python train.py --n_layer=11 --router_score="softmax" --norm="layernorm" --grad_clip=2.0
Below are experts of layer 2 (counted from 0) of a mixture-of-experts language model. Rows are named router (the router's row for the expert), up (a neuron's input weights, with its number) and show model dimensions 0-159. Each number is 128 + 32 x the weight over its row's rms, rounded and kept within 0 to 255. Numbers have three digits each.
After each expert's rows: "mostly gets" lists some tokens that are sent to it at least half of the time. This comes from a sample of Wikipedia text that the model never trained on.

# expert 10
router:154125133126161105097152207119169134160094173066096143147120142171140156100150181107118107154113137113102129114141180060160109143140182124211107138112131115129121169150142070112195116070129089111100085158154158108135088128148097083115046158060073146107164141119123136093056119105135120145160146103155102145168142111076135133146100192147161111152110110171088146133133115108139164150123100126142183100170186156182118148163157123113117144115098175207177072141109096148123153149086112
up12:147166110165171114147141172131161153098126145076180144126136132151100108098155113100166124144137190100137132101064126100124104114159156126103137148159174102115164148096077105111088171140187100107106145092113123070189086078092124114060105078153060173119107076116081121117089126150167147146158099124153095165200172147168159109067138146140148111109123162132122164122119122080152166164125159060086123185085148145108101101116169127104124147045113196124115083147187091106126088093134129
up13:155070141108126088153183101082116128164201155115127109092141059093136122096100110134114097116126095131112138081104136131102197105045103080154141133121074104125138086150152115086157038098156127112128066127157152110170100138109146127091156114139104068187130157047129110170143159164162119154122123115122147129130082180104113104114118205138141099108137125186150133131144155161064142128082115075103150106145167143132105062074151192095152105117139158150122124120114084145104142177174165
up14:149149145118166160184147105101156123167136185120108135118121076093129151066179162143172152154087158167129135096128136146122121142120139113147155154097145143151124160152097155206118188081133097167159138113155110168168111120112111113097166131146121111153183079079090138142153157154090089180193150101132161192147178159136116111133155131134079202133170104154165130124133165047198144166141145135145143191100123151152170148130127136174148078115093108125095108021111121105154162128105184
up15:139119109106138145122081126161097139117148126186142134139111169050145132121156167150190202121128144070157164161131135118208140173047117148163095116155140156142113119146144162187155096117132130143108144120121114110084168134209128159135153159124085153119169140125186138117118062114097164109175110138120111154127060175125071096147121111187080124146094152148087124077131175152113110132112113118152099128098155171136083071149208088108209164127171120103171154072136112149115158132128156
mostly gets: " 0", " 2", " 1", " 4", "4", "0"

# expert 9
router:106213137125154137115089144123137140190124147091189115143156122119100167160117104124151080125099122139158086177148130113147127226138179130152147153117124107169116089194129071181106138077096108149135065170115134116145114169121148161136069123067128138126089120112150215107134093114174143049155109099104160061137153157148138104093120118109157102148089135158128154122126179106122112118095194146138169120211043129147123109157152096143131171115105168110144130157181090155160131127116120
up1:120205133173171130158139155132154092116113125126144142059109141184180142099119121137230082125124105142128057130146129096096137114063119114156124193139147117095107162159067118157138123099117135043122085156086143115094178096153114175165135110096142098140089207085164149148151114139161110150119106103112156109139102187161143144088095113172138073073113092138128070145135133180104099105115121145105103114177140138143124099154139122173122115137167154152201128170181068077119099106134131
up2:123079163085177099105132148119119074165128128089105147102105162139180098132102197100083123132149097131174201112106108139122048191106146119111100113152138087127149146188106155132136135140171141160133133120146155123132112121176167126120135142134113130122089119097156128096229094141132108101132125101200167082214102196158154148129085141140095148102129120105119144127161163101158114131114146134188113165088112071087150075168098126051093145168110183110128131123178194082165119116146123
up3:079141120181187152126151118100119159137144110161118105199109134143137136138136166123105121170146099132162160126098146110121109131096153132186120106102129139111154098127148163134149120101119151174109135125146085176151143083085135166185134168063189209074146146218154166107129115132116102121137084119128172103103113117093112147116083110148128081093120138172173125096138105129112176152053185124135191159147193154130095171068117123182108163142148092062177118129112111079205133116095181
up4:131157080141191078122138067123102047171103146187101124090110111087079170148104125091150148122195107097167118136120120168100136112101101076114129147156090111132090139121116183181147125201177171174165113143107154151122101175098133127160100133098119132171119112147118114111149135065115150115112067109122150184113140101148072140185098150149190120137077076063089102137106126125105137140166098146169068205121138142137145184100133136122124085107129141080099095111147098197114108139087120
mostly gets: "|", "i", "ma", "u", " She", "li"

# expert 3
router:118205143151105142099131146120106152147077144122185096068147148127139142151136118053135142144137150146068140169143183089141145141120152117184097146128100079143110112151128060132170105146103119151130046205149110132186142168150111185213131082109107133117111146083159126142135123136164094140108107113102122124147168100160132116127156141094142064175150104127114123109097129085099060150128086086138111115084104167087067180160136130126075070115203119083160116169167154157175127162130125
up1:095132131090098108050129123105131136128167144128120156095126115141150126135141144137177130129120112126108189169136089113077086152138133153130181115167147090123162103130098093137085112120064144136176175158150124129158097076144109104082137106134137133106140147102131143116079029144205076204110085076092045044101172121097081130097103138119066143147178138155135147137127103141132063123132116150152069178170111146114132151125148155121126102077127086080154127125148092113047109079124114
up2:134149186093181146147151155089110098068097125163078114104118128111112130051120174116122170138076107121123084130147093121177141123159184156101143111160148161060072168153104125130114146135157162157119091123164171143145151100148115113115069123104118064133149094087156100109190095153090122144112096110121124200099136125119165196178110133156120135089103132174111142123141111168116172143125109168084122169208114227155153156126112115152138161111198147097180139123169086124142083082134097
up3:211126124149156154137162121114127103091120065149157100103093119162101143085126100112130045118125156176093160166105112104120115147099148121109101170116135135170139164095064106120121166112175102096106168155157058130155161155173140153117210138156193154124140096189139127079165113117093150113186146094116211156092164100122105122091116146140144118121101127117150100143109114086141141168098120143112203112148072046056159116170131163155175138154150147097096111124143124112119122153058157
up4:126119163154165138155157126135172175167081119192161126125172091090170171170065109125134198145136114115091126169077083045145165119080180093122168114136079112163088117160108153081109056078126152118136072197107178132100163135141149100128100130114130115133192167167134144123087084129102125167196083089128112153061128117117114112188129125161125065135135153109150114124129189154137173101150120112111117180158108163096123087121131127124129138152152152096156154157093165149110100155102174
mostly gets: ")", " a", " \"", " his", " He", " was"

# expert 14
router:135149115088135079098085148145142138176097102096138091162177170137185173094183145129158100147109155140128105146108044094134062095151124164133162143132085123106106164147124177193073122118139147205141111115160157123128132143140119081117141086091203121116149103153095143115182073098127119106148114096133146096192143159167124067115093137103089116126168154113156108128101174122095079120110087112134137096134121145135182132106163155162103088146195213157084138092148136143114168109207096
up0:138101153137090072148117138076174139203112082115096155125138113127122114120123156147151105097073123090176140117083094159159130076125134143149125141085163131174070123157062113156162089143158071089160150139111116121142108131193127143122140071080042168111115129102114144121160116091119119107162117124159078139145182156125085126131151117121055101129155108100174141102163120117077095156114125089140061122139109190174129141103180119158145164086114115101147086145094135094102096195223079
up1:163166045039158120074133182137116158136121171141123114129127181100100117141155122141107128138167148159123089071125149215167202174135139180059133155106110127076127120110098182163149114105138118134137087161159122178155088144095119169129128140121143140146193136141174127104153189086188139150101147108103098141107155121123104173096118110096127158096127173144099106044138073123098167092157112200149134141173144098137103095101137191129102119142150087149142121185146132159094117123155109
up2:108084191157141133087127109134093123118113156177087129166081119105117160105122175110116098138143114177074081132139082159139209109118190149138145126133155109118133106154185157149056169096130072114102117154169086141114155114107161147158102177136112072150145153175092208142149156116147086164125127076103087122145179154170129142150072153194181138193115196116142150125154097153135161118143103096158152183104152065099149139073098134155170140125153168146186129141164158153125152117152135
up3:053141053144098141186108169151090192095136098151126074117192119120129133067127066097186106123149154116132135168080101112143171204166143195149111162131136124156109058112155095139119124141138061105125194139131155103188092159152126099099164139136164129125111103147121138098119132096091161107110072114157145156093113186109124111099144098084184090136177094163105094135170169101081137124098117113101168100078121099090136121151114130155119116124179132173118112126144137101109118164133047
mostly gets: " not", " it", " It", "  ", " all", " can"

# expert 12
router:165143073134151121119138156108080082155104166051172152101121154133115111145139138128123082174105147131093128136120103086154148146185185155169129149131165129167110132135131142083160065062168107182125145167227155088136128146141146114078105158136100199171169170134096135107092095116144141114121094118129106111131162196106122126099142133087119116133114097153136128151125154116115150177072146116173099123166106165135170136170101114140165059127189150152104105070121121193166108216184112
up0:142120128118125156122152140168098085149119154200111087151110175107092129096179107168133101098139164154159147161114131076081114137080070128153146135167115133103112210142075115077112097055166168143100185117197177193121122143214125085108097216142091162098110068109124133174132100131078161102122110149092157168115106128134104161119110155166076108069143110092140123088133105131107180160198139197146141122173159167100122117127120142129163154128154130131107108124151149119112108152128136
up1:129153152129133073099134144128148114136152168149104157138139156094120142091179129070106075105136144140134123115098213145094136123132135126131134184113163177183089102144132212159083092105179122150192102144150134183158160059145198160167099131141069174121091168129115140121147135122096168163133167143096122143122130100125154128169155092097146121181170090142093159060113161141105052155114095218111107119099101093100158104090141099073130139099154133101124174130125124126101192107181107
up2:097125126146094134086125122080075188127154141112166120160177126111110110117157123114078163159125092084149152109121192108079118148141128152155124171214219153162122133127168168095148139186193168071152119120162121175119105041139178198147115113111104131119133105073101161068093181207161155125163131101122173119112143082136126101133167109141128130168159177161124135122140185117122145096118159157190117128127165201114138140072125164091126137158139099143154127115131127164137114148149118
up3:075102122191169145122137093114099120108136065082111082093149135126128114086170081124156107085085142099119088150121134093134100093181178128129197134164152170134121121142106127061160166146133103155103119113118170108116088150090064176106156118191131150140161064152113170121131115135125114100167093108202134058107147184152137115134153167100073150111115091159191137100174134203119145077118108084157139111114132099104165168080121138149142127145146106107126123145183186195111151174084128
mostly gets: "%", " years", "19", " time", "000", " film"

# expert 7
router:163146103145159090029111091150133145212106125142169113113162143080107181149126146127141102149100053099124091137100100127162115121133135144162192118142123115115138184219147105117185119072171100151140122190134131106157148116128079129093129123108142111117134116123106179135192087137150122115191041123154107140170172130126115122145085227153144101118119107131113153149070091128110139164140133128172065113184125147168088157141100111074119070133125137151152112162090104167124095127114136
up12:168147192091173076105116157116164086168079079083121132073134076149140131100118071160168087136116159142129134068089146129175094163138140075172093108060112147119103146068117100107126096079119095135134178127146086073133162132103121085113141149120100111086087112104071117100070100085072143128131121123104056109122164163128082112156091094133110078150123136116149166141119135084131080107120149079152135149174091117076077113154172104114111192086140109102101068158099107134127148104171143
up13:176165101097106161078103123167139095127228067132123152155154152128148149103123136133127138129115146112142102139184093115112144144089149144156099146088130082140147136139106178107125125167140146182216137117178081118147099135091098147140172170131164129123045137158128159157128129155086115135118196131125191123143138157159160093132135210092097060116102126145157192105132129109121178128131118140093153176119135157169126111157086112188109193125091126179069136102095145087112149168047117
up14:088158089144130127119132124108107113167114106099121078172152152109186180143109077045132127103105112159140096096155033125147151152136132128109108140107134119148132065155138072095109161164163196099149134166129124140102142118103093147112083151123098130106155088138185140116155089162074088133141127165063140151128186120117043085144176034104162141181146136132172116170126106142089116166136084135148124083139138148163073097111160150133163175144124207132127182177139143110143095151144141
up15:180157087160176137146116171120131213153032100130194105136131108163108102069105127092118079254172123124107184122123150133137113155098088146149116168119109074157133089160115130103114130100139135107156103095092163129153139107178102095145144133147125134149115153099141094115140144100106124110104175120209071140140136112117112154121069157144118132102136150080086165113089111122156156067090098148105143142112112110145126175106102100115198148177174145112153145147053104082165134122148160
mostly gets: "=", " |", "\"", " Total", " 0", "%"

# expert 0
router:115165123130153082093099125082140132159110137125162099130169152140150155157192141097183053141107081129054115163127125120104090116119179135131123138129095130151072124150125081104150121111090075170115081137185084112124134176197150099125122098168133213140154125129139154145121152109156099150112065107088146104182143145130137083142034158168094123112170142151109129102076172114061089126151101165131104150141114178138140134117153131145109076070184149132163175136167157178111129162191093
up1:134149142174165133129092133172084157092177164097086136149158098156131122110129080126111176142121150094109176180083123128194124081089119117159122134060118130157141145080206139156157129149133186120156091125099139141133120149099168109113139138112108146101139218145105128133101170065142135122143097145126082117167147135117077111157178125141138172125085134136152213165150112169096126163154109202159177095119168141099132119143151058149082131099110125121164079166125104147087124071104031
up2:117099192120172050181101082201130122077093191110150184129120150115163176120148158122140154108192097183130146116135132117126121169148126077127087125166078164157132124112136133145116113178139077158145116186153139107140133153143108096163134170077123182108114162168083080104051105120144124108100099136124155138146158155128138075137104106130147151112118126157121142087135171095144180154144136198170139184097085136152107131136129121152105127142149193160162092079173156157207116079164176
up3:113109092162089109075152094109135144182126181132138181061139081156187180152151158151173142123221112164118157130101146081163143150102125147135094139136141086133050089163142124111158115191172152139100159116100126096119050148087110138167114151177126124119158105136138099137128157110098096160153115098146081150120149102153166203142156130108160145127175168163082121148135179124130161145157133093131190113158179056091101073101121148126170113122132159191174114164123113112126154142118067
up4:145148085138204131150180160139129123138090125119129103149139134113173111131163141074226161146131098119097096137118142158089143192138102101207110161115163102142123159130087132113094140141147179172096135130116138101066137122130143153139175088119115134174172152107137156107187178107151172154152144175173110204142137113146107179158151129114153113138168147086165167111152125149091082125111184080150126205118095114206103128115131114171141120184186141153196115092135145162096095104179101
mostly gets: " The", " the", " and", " was", " to", " that"

# expert 1
router:149141119140163163105136147123106106152145126141109127100146097128175180113118086104095139151102157146092158124148091084175066198134109169195161148136119110155110120085147118132117128123142121127090125174131156072117056121143099147112151114157171180120132156100149154091118108092183135105155069125095175119178135156132155163075107140111186047118161149140133120124150194172120140157048108128106153065094201119133115139167132153089075114208164115174098085092084103167125196128130120
up1:179190141122177186185126119129092143162090084110133114148194102107091175173127154178142100177164103127130131135123163082161103122090135109106103071120136113099114150173168133127136162121166149104146096145147175104135178143147077123177091082090124108190140198089153178148112134096153057084131107096128174160082118149104142118164132137134118114056142144163127127103181146126141143161096148214083168141143069146104152077167156134101120141144135171137140154055119151133100091145177119
up2:112126159151123139185112092168148134152094070201132127074093157134085150078133137169184140121131116141113111100132069156174092159106112207181108108134132136121073105094204101132189143117180150118103135103115122193114148145108091143122080146057100113162130105195129175136110139082151096107100097111131129112155147142119100148120092095151131105126166142123121122110166160112178128133140121132166129157141166188081111150119118148090111147169186178113148038147082105117192182182091144
up3:134085121164170114137094192106161137127081175101140158116095120198060119126135119101135142169133102119154077190103131126180135115173112150109158126202102096160142112131085147175179077162144134154106115160149151140144207113090141146130139137147112134117198084167153108147125100143116166150086108073129111165116175144168120081121127122105142144086075054167167123116102125148153164148094155083107165151154127164121128107148120180151156190172141068117129088110064113104140135210184129
up4:154138113143202129127149130163108135138137122177116099121098149106122114084143164115087140134156138109155055154198110218150135087083139174102155203084114090067123144089149096167102170177161162071126112192131112118178137101094115152112109175130131200114125190129129116101144159146173109176106150206119136144107111168098107076131122117161178070153102077130136159121111101101154129104127146113080084201092136169142119150155115171145168133131176082145120156133130139182151138145113142
mostly gets: " He", "  ", " U", "′", " N", " C"

# expert 15
router:202188099141114129119152107114155192105129168080120132101160135136120162189151138056115124091108090141099120154121148146113156171106165157137128168129141153079102177137145107120129106123184104199149130154178081114168053134155147109089128110071115189092122101080073094098123132084123150133112165108076135116134199135092144068162077206165184115119124126119150080100107137144157164138117105109174161103132135144216126145124172121110154073152146129157141166104129131167137148183105126
up1:155134122113101112093111119141074131169103124097115092128185090116179162102163143195109097097169111062139170145120138100070131144133139111104140150172129127121112148206129151147148063182199185116100118116105143125180144145171176139108080102119090068138074119125104103117130090110118151111167123169081139190134119064120068068150146099110121165081173105177136089088162155056086104102122099143177110102083111164141135123123061116154144150092140139127108096132120121106185087105116091
up2:147129155070056146131049167129115145125137152126158158091139084152141143115137184156127115127138173101112059164104094136123144114109139103155137114131163146158120131129150155160138090096187116070142111207104151107127191119126145154128085176098147144154207150168130115155189159190099119135131131113116063165133097093182170117152133114159114102130128076073137137098151211176110097150124177130165083107114110134102141109102113126112135104081107181201163096158077105127075158118172090
up3:157139062121125050095165140146099136117068121127140131109206120142190151091063110107069126115149131128098139043134114192165123142138127184126156143104183113176139176074138171115157097082101102146115075107116158122108159137122139136113090106074173156141158115126068207188155162169060120118111143144102176140142187153137150083144149140164125076117159124151126126061117165139128121086133157135157141142085138215120140119117093130137122162098123122092126135120092150121176131127161157
up4:122142127137131119107113125088157192138123086122141083155131096194146098114104144056092086168120075163091137081106137155112113175123115082170170118095113140112148119193159105147151167146172111143136168159170143115128165169149190144124159078139189099125180105172114130190087181103109120121176133146149159190147150088100141136176106098164119161111095195168140169142133153145121169113146124053103098160091133139192182200150117120097135172108179169086144115129099165147126147162095140
mostly gets: " in", " at", " New", " from", " In", "In"

# expert 5
router:186134065098137122117129088108136227128147126105096054118128139101157133139181064152158115163118140111115145137076071103117110115151164104157150143094105064120120125105166098116143056080129114137148103133144116108171070140142130110148117130135174123138073161101092130116112091160144153147168151158148139129144140185188154137116095134111142125152150090090158120116136109189156168158132161122145100140150114190137205143123179179083126135134192066127068115091121141092089202207138147
up0:152061117122168090113074130118106159130136186130167066044094148105095152155184119116046120068173175152074120179055113117143113160204171106113126117136118132146132150146154162071160097106126135082070098145140157137125053109113130171162113072121079118167094113115167113127150128103107096135123100116123152118165114145115137127160091105157160176140093125180103151147111146179142153119156186147166048156153098094115089126152091136126115164142136112077103139107121138124107193151141120
up1:174165094078135144105108119123110117130096140109138083158124102135162114133170180182129226135110100114135118124150119138137147169047072084129084107153193130141181103102115087134044153181109130150112123107148146165155089182105131159070132133167087145149199162157107109112172169157168158125132117132107124177103137100182085040155132120093122110126189139134098129098130128144169142149125065192155136149114148076155144150142171106092165117120125122143165077089119126197132155120135142
up2:077165138151191146111103126077076058100101110158155133160102088132124149112165125086122106170112075123118087134121096122104123110127083141119153159133062097137097158147054133084098205149104134152063110137111167132129139146118158113133079149108098127113110143162113129111105129061095117155183126070121135112200100123099173090194110087132161165078117097176162102059122110131097096135138169104186151120077134174114139174142144141121105164100146171130093136148094131031134076123135126
up3:154101076215105087176108073176125155116089102137136149091118165107134145127091099144115156140143094067096104096173107101159082177164148142150056137145105086108188131135161097142132123126121127154162147104181118108135163130165176203125156161104105138129085121141116109137076147097129115106151073112102152141141105111161109068167144124102127107164113074097178175096088174103108188133124115145072167115143114113110095093099148118086038131139164128099105049120077105123167120077106101
mostly gets: " C", " U", "V", " United", " R", " No"

# expert 2
router:149143153099138040130139162071091118168134152118134065074087215073118171124149156073142144173060175150162135170157099120146110105137146114155115142179123136135127137128169112168114057136163119136155151073145142082137108133106183076101068181149135124133115134145130133140138080160154138130153124103175160168174151103096128139143098184161115083170122153127160156119151086170091063150138105136130118155154100123127140142148079140071082147173163090157057108115147097156153159183146154
up1:161139115133121098068152093092111172188112153135119052142118180160124173099168159106140127119162083147116114055089104091154174181125119151141193140141166106191143103101123148139140143114123191142126159166097128120171180196082113119134125132135160078144134127105132141085130102161077090101187080139165116141171120119179072146141129081184102113107106133141110154165070075117103120069111112175154121131150112131145111156140106172149152168094123055084103131153160137152152126205178118
up2:194148190070064174169062119152191146090121166114146099096132189154204147126144182129190128184157154120140095124137101134114153138129149134099085151132159088111172134133115145136149126115182142087072130133170165188115141120112096139099117143153136166124146134149123189080147162094157153135147128080189143168100134126110083134156092157141142108178095108111130131138112179163159121114130097107213119093088124146081143118128099074096168124164204148139122159110123066128156123176169115
up3:127100138098188129123129074121129136156103131163149123123036120144124119105153124125109132104131122150091113075065167108134145184175089163147084120158169090111169169151140151078080039111105097124074115123127098123151045166107131181101119135136111098161107154112068111081109184144100183108136139099095100074098136135124129094136172154141161145090156141102134118121125125113135115132143105159064226167138072122089084113133190123117099182124060129101099133180097124100156083143113128
up4:151150172116197146134113109125181168133132187089138140122183085143155173115116179151149192112126075117134127143175157116149173070109106135128119097163135079174175082125148087115143125135150166140113091123147100197110163097178108096100142160114134133172107085118129101158154139139115131194127159114198127153132168153137141192124107091155163150187108087118113205067192132181181133185173147156124116166110134146138112145155118188109177124139154149163110059140141142131149190137158120
mostly gets: " (", "N", "T", "B", "M", "C"

# expert 8
router:132162201088186146099116120095192093123152113148148116101127138126147132147136094116139142144195105102133137132114161111170137141134143132133175161168108129134127108173170127078124100086122086104147113127144113149158078115154118144193126149082141198152086108152052114144127176154155102130200068166104156102110153143059134136119103137127133052132113087133189166131146098100103060151130115089116103146120132095178089215133110117072156079210069122097139162120149124115159108165129074
up1:129109093076120158129141116099138115137177148167143110106192089085142177147155147156195118142102091124093141140163135101120105145051090203147175172131064115161133185136080084145144143141148150084123080201101099143162138074145114123126114136102116083133095090086169163080144209183123159128146135141168109177151200124128164157094111069152186084091163094115116100121139126049085075114139156178122118093113117135122103119112104097106101133147104114108142105135084113141161113150161103
up2:120120164122138138187120154161149147123174172149125189129071156129130126126106175081101102097098099085132065096109111154132062181101136130069108207159109092097091109089200141095086116123134137112111135117138124113143119144129111143176144118153140102140126118103171150135188140036130110175128135091116185134183103142100114154168081101143161117141171153138174164079126116103144170092112121157107176175140117168148140124177114108121124089113137027105119098112128107126058174184170080
up3:162126108174206105145097137175166091201150100105113162115137164125130153084133149152155160118113079079137163133144075137135155152104110159057148171092139148124133135126106112176182143104148174186115161180110110157138110131151119186133073101209152112140165095117118178092156120147094103094128217152113101149115126140125155168135125129113128066155107087169082119073092105117143134165163136187138168153109094132172119175090134127155097207110098145125148144151091136167171132185117169
up4:164146111075160138148140137105106122103144113108124137152096148188112182131136109109117064140160118146140095174156145068113080125156088099183078206121074149144149090096097182130165101127137099130121156131149134126143193101142085139147171147107098106201111053114138123204073148132190151098125156181166192099108120168101109154148085079156086143155140148122083185129114151169102094103128187168161138174179159124178169140109093164076126123148146148158111152160089132157125135118108136
mostly gets: " –", "l", ":", "te", "le", "de"

# expert 13
router:171139173125169107117086126082136115108114161158150138076173148147153132131150114041090108138137139058096187115079146109109113152121103163154108200127123144096100135133130135133067113117162083149144067125146109092121056143145176157108062125099142166161138108145132112119100134015129146139128086088066136154186174156140129104150129165184126084094105135169144182098133137115086113126109074163139148086114146143122151146186121172132155066177168138181097098150148116171146108104148133
up12:123138145116115156097152146125070152159135104106162143107069181141119075151148129119160113058131143074108103069158090177124116189151148115152131100122158097116104106114153113158141131100095111126080160092166176124113105069139085122101081113170094167091161139047165153177137094117126147115092125158136065100153164124096134023136141097095123096149075128134120099100140060157100187121077145054123144127145112103122169155162204104129106067175101150149130122148105130133134120117192129
up13:181144101071174157153141164147120108149168072100127142118142132110132169171174099078125114179104193094128178196119112141138074164121118163088172163152124173138146124144124128060157175131163178119111085162180137120131120124141139084089093103113146116105153123147152097095088129122122100124119117114077156115135085160135142203149119103138139134095082138019147161077067096133120168156151114147118086171107110108118165087067157167160145147179145166136138118180161085103170134146070112
up14:116120108122154122144117144189141158158129159145156156168142141149037165164117147099092095096131089172152167169126151122119158196111111134104128110124179163088105095151127172098133109119165113126112197165161118101182110150177112148124097114154139175132138123145110208085164046154099127097104134101101127089131124145163084136130071088091140114108144153104131087174093112054146144123156081100126167109186132131215169112127131175207103142147103109130151202150137067141086141153129125
up15:126067127137122116085175187160166135134182180184052132154160162129124190157136115113106140148113107145105125142081116122134115142105132125093180117144142126064108158130157122117146195113171153131170092101139094147193163168155166133128111111117105195075081154079134099103076164123097117151109159161200147145175220140160112163084118091103125100140113125107173123133115088111083147074114114145160175157111112156141157111099196148144192117075119134119136137109067151133092118157097088
mostly gets: "\n", "\n\n", " by", " the", " under", " during"

# expert 4
router:155185097164166105097147187124138144157082119101160114129146176127171142157164132155163149139179138108061125187068120101128174155105164122133134136146141094161080126186151149082088077097122080143167156153111119158148132144183096094152088161111104143139140103161068109111107129139092078143175115102071159102118163093133122128073102127145109119174092053184173143147138109092130130133110146151149151151165087170099126148182170134143138159125086203154139162073173072143196152171122137
up12:082147133139156110152169145180182147139142148124126192146105090109125162170188130074083115123182125140124099189150126149142140132125112133123132148107122137074118029143129116195109129142152126112102081116171185103147144216151125115096190121184069114131112129121206116129123142106121148135126153088161184161121132155082187147151102153106137187162150150110141119126160121084087146108149110106129140151150132168127100132108242086123091137145178148108182189122076152134093145133104109
up13:101166170093154114115096139143167128091208115161161126148138116122152099169155108107147134192119164062145160150168150137168159098156124137123160132211146189179138102100192178159139116171120170144090123106161147143151196165090109154172123118162122127092156087161079115129170133137102125140103083131134100167157166179130097094151118136100184133112173151094128148156149161112098097097122132146144128073180136126132144069130124226118169102040093164138149108153120073151143144150125090
up14:144169138097146133124187106126125176084092182121174091113142153141143108125152112120194118142147187121158106149121123073132127151147155108148143142141125114173141120139168148143116098124115102090129081118111145112105085110116162176109108101026092148165125112204082147178132155089121162131129130181130161194116178106109138145094143114153107112110145116107083105086177181065099084163175176084151118107176137048167159159069158155204155179122157111149161167144138143150112162096173160
up15:120097083143148172090157160141091168090101126243066136100140141122092158185144106154119063072131043112159106131125127114115066144120151106105142146142129105088129125146114145162054134096127084140130142065115129084094166142191108150171131116121097091148131161123116091074141107126175147205140125141107122141129135131112130083103099122094196134106107130126156109159203134133137136153096171138085162170177135134143172109095080097201163105139158098111146120100095116174163118134084155
mostly gets: "ment", "nce", "ical", "ion", "ted", "ated"

# expert 11
router:121180125078137160054141180157111090140139171110145133055144140111179135119180120133119102149137139070062203108064116141117128138152139164138163170123190101152115174159174103131137160109115070129082139127159102058159115173099116152129103144130122199128177108120121120143214132094150129120143051170041142170115156139167121143083136120123129065115125111185114170089168125127118061120103074126168140125134096140109199118141158154106143132098150127111114114152122148140132152145154098
up12:121079113108145069109072092094089139171138120054067077118113060147163103110136100094049129132102116141170126144144130137167135089087130139143082160100144169134104145101141115180139141083153127182086150132091113039162131177137133103074187120183109116101172175126111149161179147093159150146121100105152125108140110182119139118128134154127134108106098087088118148177121147129057138102136111143109142143152147051159129162143122128118130076115108096120113161065139068141152067105069074
up13:102118122127109143119138153194163130153177171100085113118134184051179090090101118160139074078158130106155136147144111107122173162121127179113097162135156081109150111147179106125187158172098090131138053120126120111175102119161049075176148128151124177150139108129133136143188124122178118184087099103195108085112115128151126158167129174106134105127113122206168094134090121135097115093122121126102048088140154128069070142169071146162113138145130175121118067130144170103126126144128150
up14:122155092137089123153122143073103168136148190156159099128150055159174161160141151125131143125128134123156109146094106166124161161113129125135160187124126081115112126172143145189114099100135133096089116167155172130181154185135147083171120106160101056083116104164112099096114120111107161133164160151195167099150080170131116166093196130137103154132114151078153150118092120062146170146199185118189068133099165096160181116162043123169134091138096088096119087130114142132117129132077105
up15:109097097103157115105123135164119121112132110177119173116116150087147110101151127109153195173111159108121085171076116121141085127114089106143141204103059069150183173129137152132128102150154082117164093094083063120156135076095110141126091172137093082110138163107100139093131165144083085142113189124141148109177056157157116137139055119165148143145167069116131141120129070163065139092103062137157107155151172165141126161109084166186153133165163095066127129152147080143128144125150082
mostly gets: " of", " with", " by", " from", " at", " during"

# expert 6
router:168111085118162079116123136111164116158065080104204087140178109118182144160132155098117141134141117168156082164100095137067173156140170187107193142189127103082038113132193131106160081107104125111120135111164149108154152142161122157134121192114157112084115149158095185137128109115137056105087133100104155090105154153083158091084121153177136133125144067143149114143145120139062162154107109108136142094140143168136168167177104132150170087123135154156151073129190113146160091104117135
up12:149173121068145076217087115055161117104160150127099089067134074119107177166093172113200165094148159113139126087111092078179085088092158132173144144141158166097174145134179107124140081102100121128143115106156160100130176088167168114139096138138137145095129110099149140137133157116148119134119104147150109126107108167109136127168088071139160149131147212175107039122116159172107158126206124137092075172139111164094100146096129176136139137124131102141124128085122145096143144178153156
up13:134119086097118132197070095105168094158166129123151085141090119114096150138167083156133119105121121079129176155114138190139096125111168103133141136160080116129089124168178147177159078115137150112168109132163169086191133123099091134167118157136183083160189106138119169163131132102161143116143161092156181143157148162121121159092118066181092157053164113153190113150035091082171125137101157173120124126110186104085160084198086128135117149130126123089146142154159117133129159164135168
up14:090097136081120076090074139120089127105113246134119067089131092126177143086156080089165109212061067099116141129138118172117156107146092087121097128143098109101119202156076148121119151065108121135136111145103131156109183159136102143125105151137091120109114077144092116113104115119106152092144105098111142139171120135096078157065090137131125131079159104067129143100114134103097123089078122072085071165108049107089131133166132109149094129076142117161122103126116140142093102094138107
up15:146131130159184115095148167108116143110112080195197130128185155086132097104112179087173095145146110157029124095129122100103151144118143116142113109124206132108197081070141145142100145079134153093134127149109111103157165123165112132155129097172184137105174182131121109055168074110122116172158057139147142177105164137157103151093119107133139127113073106118127139117094120078141118115115163097151143136132202113193148194106132088111204162131121146167154121165164108089104154122114126
mostly gets: " =", "ed", "'", "ation", " film", "ated"